config.yaml
n_layer: 12
d_model: 160
n_experts: 256
experts_per_token: 8
d_expert: 32
d_shared_expert: 64
activation: "swiglu"
moe_layers: [1, 3, 5, 7, 9, 11]
router_score: "sigmoid"
normalize_top_k: true
routed_scale: 2.83
balance_loss: 0.000414
balance_bias: true
init_std_router: 0.0226
lr_router: 0.0013
n_head: 5
n_kv_head: 1
head_dim: 32
vocab_size: 8192
norm: "rmsnorm"
norm_place: "pre"
norm_eps: 1e-06
positions: "rope"
rope_base: 1930.0
rope_fraction: 1.0
qk_norm: true
attn_scale: 0.177
tie_embeddings: false
parallel_block: false
init: "uniform"
init_std_qkv: 0.0231
init_std_o: 0.0
init_std_up: 0.0231
init_std_down: 0.0
optimizer: "adamw"
lr: 0.00239
lr_mult_qkv: 0.7
beta1: 0.9
beta2: 0.95
lr_head: 0.0138
warmup_steps: 547
schedule: "wsd"
decay_fraction: 1.0
decay_shape: "pow"
final_lr_fraction: 0.0
batch_tokens: [65536, 131072, 262144]
seq_len: 1024
doc_mask: true
train_tokens: 716500000
steps: 5238
dataset: "wikipedia_en"
Below are experts of layer 7 (counted from 0) of a mixture-of-experts language model. Rows are named router (the router's row for the expert), gate (a neuron's input weights, with its number), up (a neuron's input weights, with its number), down (a neuron's output weights, with its number) and show model dimensions 0-159. Each number is 500 + 50 x the weight over its row's rms, rounded and kept within 0 to 999. Numbers have three digits each.
After each expert's rows: "gets" lists some tokens that make up at least twice as much of what it gets as of all text; "comes before" lists some tokens at least twice as common just after its tokens as in all text. This comes from a sample of Wikipedia text that the model never trained on. Tokens count by the router's weight.

# expert 45
router:525488376386510516482516588541489481499504555488663527563462442492502501569457513509522517487531513501501512542495392523518520551523559529450442444557511509586483488508507526510558439444539573424548429421529405554517471505529548487455541455501484523489511529508451429520543463518477576437524448587468497524490407538555379499465571421533489434522552402378479538576522373491478480483339470491493483508545494492447505523534497525571633500492537495466499509487493539450513548459524570
gate0:490467534568458480458575429408541533525494435421423503538646439423487490501468472492490599562403544533435524464606500575517434495444512379524457537599552467407439476442508481542535464520363553540523396539430483454471542490503523524539444510476533566480396567506452499530533417489501401534534481610504529453479468560458489558497561484526472475467429430515472507502567546471532550542506542538459427532458556535460493508441514538542488447497523542514514529535442430457551555517494467
up0:500486509480519509516518544424443459515502558438495520516471476500435602438472466448460523571554428437478519526531471470523520556445591514574460483554533510458534504558423491547477492533448614511489459487472465509350589572409513511463482542478582463515466517534592442474455552488587542488484507545519544446549419539527569447521555392553501477474532412508503516564626529459488497619505550445562554469440548500537545555545524580602513500510525518493390542610523481487531491418427447
down0:516617570545463447505530389484471536479503485560534488577434446538498459589529557530546471443429465467534539387469541504549506485453420496479500479550533475377492408538458511551417490461535519488591453516426419596509557504536503422536541409549355446460550499527542515517427494449440515541471548454476463513466592470537524490501494507495452479516469537529421442462496481522501498385433513512514476492523498529353502399502598507518523354453494510521518529435452519482487496542494516
gets: "1", "4", "5", "6", "3", "8"
comes before: " |", "0", "–", ".", "9", ","

# expert 250
router:459575407354458574538562539580575546492539558511622472555488548512438504490480456476429461448595425554474500501517443448536506594438459570466419560484428537537474466462486597493513510477546623494599399506512455538527438487467525499461578468467455536432504584489512447417518473507452530428522497558450461421511471478499425550474540433425488480463583448406539471454498499465465449510425498524491438474522489392512558508478499511484524501554494503502502376514485456458555516479457478
gate0:485554526484595509523505561499566474486465599522469514527534491426474433404509359469439508491571414506452466449518404439488481520427476560461508392439529552529528420494434609535526565532488452490467539389423487602417419546456521543487514470526431511512585492579556527579483527467566538552482480492439575498436477432483531520491516515468428589495425523524520507458445542503545423532450496499446503484492555513484536462552499459559519425505503524416441573570624563478528457519486494
up0:513497582584389484532533481406412511405547445427549583525492457485482457537515479487589481551486548452430509518400582545489443479485542471468510503558467535513598580511519515490454432562518424465527496496516536463563497506469458498509437441473577439556445582572476524560627544540575538451556461554516473490355514568465533493491548486548549469507477440595474583540576583486497468533501495513496467542520537505522448535479599498536445559474486495571460529516492418593394514535554471
down0:499487533407451546518514461566498489474505427425553452440488521538517429456449560522509548496483478533508552452401588469494489588475535501446498472522433455537466604538457528439509521443505425514595436499463493534458429582584494525497488491468504538619511461482425524490555593564489565515505543615519495521445540511513514513514494535527560538493551553512468507499565455531501476560465597457467443432489538566498359504584458591509378430523459446496398445501409456513545580590569515
gets: "1", "2", ")", "0", "9", ":"
comes before: "1", "9", "\n", "0", "2", ")"

# expert 84
router:505532508401440551506443541585470501500509551504571493579491471531435485504496499463452526478633491549415495580486365462545509576496514538503504508526489548486428479527451489495512535476561508476581485509603532515532541504579540546451601443477412602482480487440566508435515490521447570424540494540420423547474481535541406413495581468426446464477535455467608508455540416528476452449467477626531442472564521508496499451530483521514530487505426478466429448448383515458476545392515498
gate0:463490541534471553485462427542488441536512560548563673514528536561389472453491480516488462408479560485481457588490454566573494532501519528557491507483483573537441476457427458574534531434538515537546497364510495456456482435540516531462445493462473546499523572530507587543498448479507522410484505416517490531433515466473539556612373479494477518548515528464519522435560473528551510510403512491439450448539517372501441652439464524479493549544504514538536455543416441538544574498446504
up0:585520514480555421585559517473485522488465564465473448579487505428561471573506566507485597508489552414498560483587503521566460530559482533555520479495441458506679547551405549438395491573550463456442541545458489495487556545526550461524521566558457439487516458444518556503442572465537504529441533564397446438527427518470545430496493473570447535523474507528443474565515500504470460571499486502532585511385513549404512482615497431535512502452560402532487531508507513571509520420532520
down0:512532541511630432472537452536488550531580499528513481388427501534434552467446511442549459413488477521530386499457455411535430592453524492490522492453547574497481488483543562453647476531555474501542509504518538408466441469465438576536531558456363542544555538508537477509522496563579464518500461448500542509555540539469430545569527554561528531547461557552502481491508482497620419507485585422532549475561607513555491568464509494517467440441502475518504529475531516501609530443409541
gets: " |", ",", "\n", " (", " –", " School"
comes before: " ", "\n", "-", " (", " School", " W"

# expert 240
router:573490473448549528456412477591492554485499580533594490520483493511503454558395505558443538490564520590508446537439450570645429565554532556445471485517506470504516516507485507469509519528519516498585455501593464546512441484581543492496593401502461530534558477447533538447525510463466542446489429600482500427515482503500447446518576481448446449489558401444459514527520417519479509495420498551535482457576471479466560507581512526579551495460500458554449495392347522411518575453561512
gate0:424517511480448506538461491488484488522573520482471419548517512562570520484460506576538467491506574628581431428550550495453469497533465485532421563540497410575524520413466452552425497544530423528427433512533477601499454546476433409503537493571490545550494494586527517492566472560443471453430505510575568524385446595525528536523497439563491442550485475489469603540468516443471556495563466547495444477533486492556513572510601441463456500431448523485541409464484519527443381607556483
up0:478509509513529373541442526558568504416486562500472499403489545448485581503478558487445542467545533458550442482441434546493532473579516484507455341453576567558580499450575514484587581485490515506582515576461646484515522507433589531482421523440479540451492512566491476458486473536445450443484486562523450502527511522562409506494485609392523503563488518499524375482535456523481427473497478484500478581524453526467501458398423458437487546442459543477485540557516517401528508529471484
down0:570485553502441581401456494469437538463557512503530532523617471512471538513569568489445476534439547457531516494461601509468478549490569459443442485483522479472439538622560497487499448423525476410465460413516545422481532449606481572474449472502589514513433494589489514490483476521546543528525532444504528453480382416496419494523498500514459503510495513472608399506504498435630518537376480516551465515560443498528510534569473551524639480512577498479404526560544524470536568532487462
gets: ":", " (", " club", ";", " Team", " City"
comes before: " |", " of", "'", " was", " is", " States"

# expert 198
router:477551409371461502522455521501547520500537532470679468519464495530451500556456472500445491447530520490458484517484486478594498594578464534378431440537460520525513471488530556447492524494578541472546472466503436510504411511454504518496511495554512581513499477563533515484517526512536579399563418626527499517433412541507450488457560426504514451570524424499553534525465459486438470478361431508474503481608451477507477514585497492549629451496529548450492510541488442422606473545515497
gate0:457529531491403566509562538465466483522510483462485464530578586545475463513489425482421468459447414500549552480596508424503495462499385494522366491637518541438444479395519361470515428545478556445513493454508506435449475500519526517542465579463511555533462512597466526515441496468491514409476439551541457506382416480475525524510542431543503491441538480511504453517505516552513477438474536460460446494515448458611521514500375477559525535532406602433458485537435441458496501478518559
up0:513486443453506488498464466546452512558516504562551545490370486462430461546509609475534519521580485419475561444446507542475514541535414454499600564444493486495531470557500610452501475462479427477543498558661556506677522457497437594485548474542527526491483523582517485443557530502517444571517493483524425513543523492452497573561449643446484529455488502471505510487550552409429489577597483515462502538497509540514518483503513487497557558537516476525504423387507461476529513606537548
down0:565470521471449543514475536497557544541483551435504395495468472527532436459607474523501423497420518479504531510572469490510504450494478450547383457514471432487471513405536537442423501608487429400455526414420474527488540585493491482560478511421496501459471434532573507556452423482553468561462542457483560394498526560450539566475484552474545512496491452453481538603459405610548426533574431519493434442442545446564467511593471532445573521508516525429571509557485568467473454552439445
gets: "2", "1", "3", "4", "5", "6"
comes before: "0", "9", " |", ".", "5", "8"

# expert 131
router:449526478436438512502548481497577540388561551503561457602472535475383522530480421513499508493592478574477493524462418506518485577454473603460432472566419517482478431502420559420526537454578638417550387475494385556524483525449542466503588495516488461438455547540540486472506445530456588400548524529490473474504472462505494520459600376522478541432574433447557467546541419439502516473479441542470468498520506472480501516483521492481539466519483455500438406563509442479549483501507497
gate0:560535434522523565448540422469510480533546465538528464549455476529380485549489473530470581535493483549458434451596398539523458523515415581472367452560472477508460455522478528421490457495446467468434544503526420495434508471482600509517472488507529469419459529478522538441491475595472585483453437520539514560437571512521535611492599502581447533477442438358478471506517423492500552520488468536582511453542525492467547467510496521491599406589460466507435540516524384488463512583472460
up0:480450470537486532477574435513526454529593477440542454586441499473415433508504452502448544586476540639521430410534471499499474478518424573498410447564497482533503467489492579408480430512441515523405486500489415492492524523422517493475524536452530449475509463490553529542549491634535540544475479481585523557401506490511572546500603452582536605500472495419501398560476437458481580476504462501511534433477534519469514550521602522478545412531470430465460475543521468521443415587431479
down0:502510527499526489560491505464414460514516554495516430584501469524531558500503469496562503459503524520558476499492538490501453429479552459476509527513551504476462544413370456463516533449590561582565495521532535519504522465493374451429526410434550477459411539498455529456515504498448430561473533526521624620526467511462478515537523592503524410476550561496474580447448505417542606554583499487552523523501593375468459479391460595483463525529473494489562446461508459489348528550494568
gets: "9", "1", "0", "2", "8", " January"
comes before: "1", "9", " ", "2", "0", "8"

# expert 204
router:553534506431545518507470536535535544494499528518658475542503507455445496462436535508385489496549499582452531504503415447521477558466474575500522495609448519534532431534529551450532583465567506433539462510574410535569484468486493492504561517570387540505557419526585527461567429479457482486550447539473408518565388533488509463435563448462439502527601397460502517456574423433446535410421506551519473446533469541409542517498544451478524505435500449520499453480481461447494602526556480
gate0:485494450485472466475507479539584533556529517372527458517529486560527530466456444487574533508489517498512442471620481484485497418553547492557437470596393440446473435416541460488549559496535533469471476435424472521477458475424509476514589574539527612498573581406461492574480543465531472522531556539591441501460502542539569572426538521465548490466494458455368566537505523473428530470526491534590405474449443406511437471508504449416528453533525466453598547525416500552511570529475484
up0:542485554477472461499567458408490635444469450634430582536425519438443479463487484490499501511541490443373585517471472488512472566464537514476497531463450483548534532480470518502404518513478477483540567495523510414454486405600531450427487462401437420554468468448382468443496515552506459565494485476465486454569510415473444437498475514462520563501453450561559413468431474579482403447570457517474473528489522542497505540475511461525481520428527568598420427499526493457537457449430581
down0:495531572439585523525540443514464420457486605457496503573480528425494472469526561444513486413533468562404559565563475512489502454491512466478577533489467550466524441529513483527455512412504551575646533479479442529521530431495398592510488531503403467462512484489494340582544463490474489532450419484495559571430476521399536475547514621446561475492493419445538516470580508501515528503491436510601487498585525498437547598503495527399517402512459456490483476509459494479481474572484499
gets: "\n", " ", "-", "–", ":", " +"
comes before: "|", " |", "1", "0", "2", "3"

# expert 212
router:538530436390528585472489509450535552499467500462650505541463519517434468508379475506395498510518535539450491533482377477503436548474481471431521489582386531543509445483504530429523592451541535477563495458552396512508457510478480454490564484499457579547519411472554534497568520473501514448528463545444408478519388498545471433493585470452407466543528406475537495465507421355435520493435455562491499445553523504468515539530517470446512483470499442569498561443471400487536539516506452
gate0:512551468475459523484575571485499467507501459476505405500496545566492517601502451521547453491557449547403513589544562497452525529585446449394490524503539477454446507474476447486483535492538546478520482470480526597479439493527499473644609423504458531474532428468574447427419530484449571492484469473487616530408522567543475587531461513546539559469482552456484474413463482442484534493449501555439573598519474433555548404423382641482497491502487520457496456558527471509486441484495563
up0:576423549425493545539478526437498501491502460570475455512512552464528548533574452586598440491568511462451480476551451491498542492495521456534475590542467566492481543564639499556458591457541519494469553550472530553563470477497454448567547572511417479504439446508474441528499447601405449539575516477563492566508468632450426484491528424381563564484488459523453505549502355521423588504491552486521540590568463488450448472491502446559518473473420479459461442461492553505528493488462546
down0:516510522493495501529525451429505566581572552575527490532596535523570488509508493557451563532494420501415582492501449586540447549501412447486488451515473552435402477519451559523528503464485539441510384450509523393526504461576447581526433507538541544432401411458520527536578510445519501556500544519471501490511372453496412488540504484439480527532491524552492464509514437442491512469540423496490576563487526497511466550536393529550521546465475497537495525653433559604601496551578553
gets: " ", "\n", "–", " —", " +", " −"
comes before: "|", " |", "1", "0", "2", "3"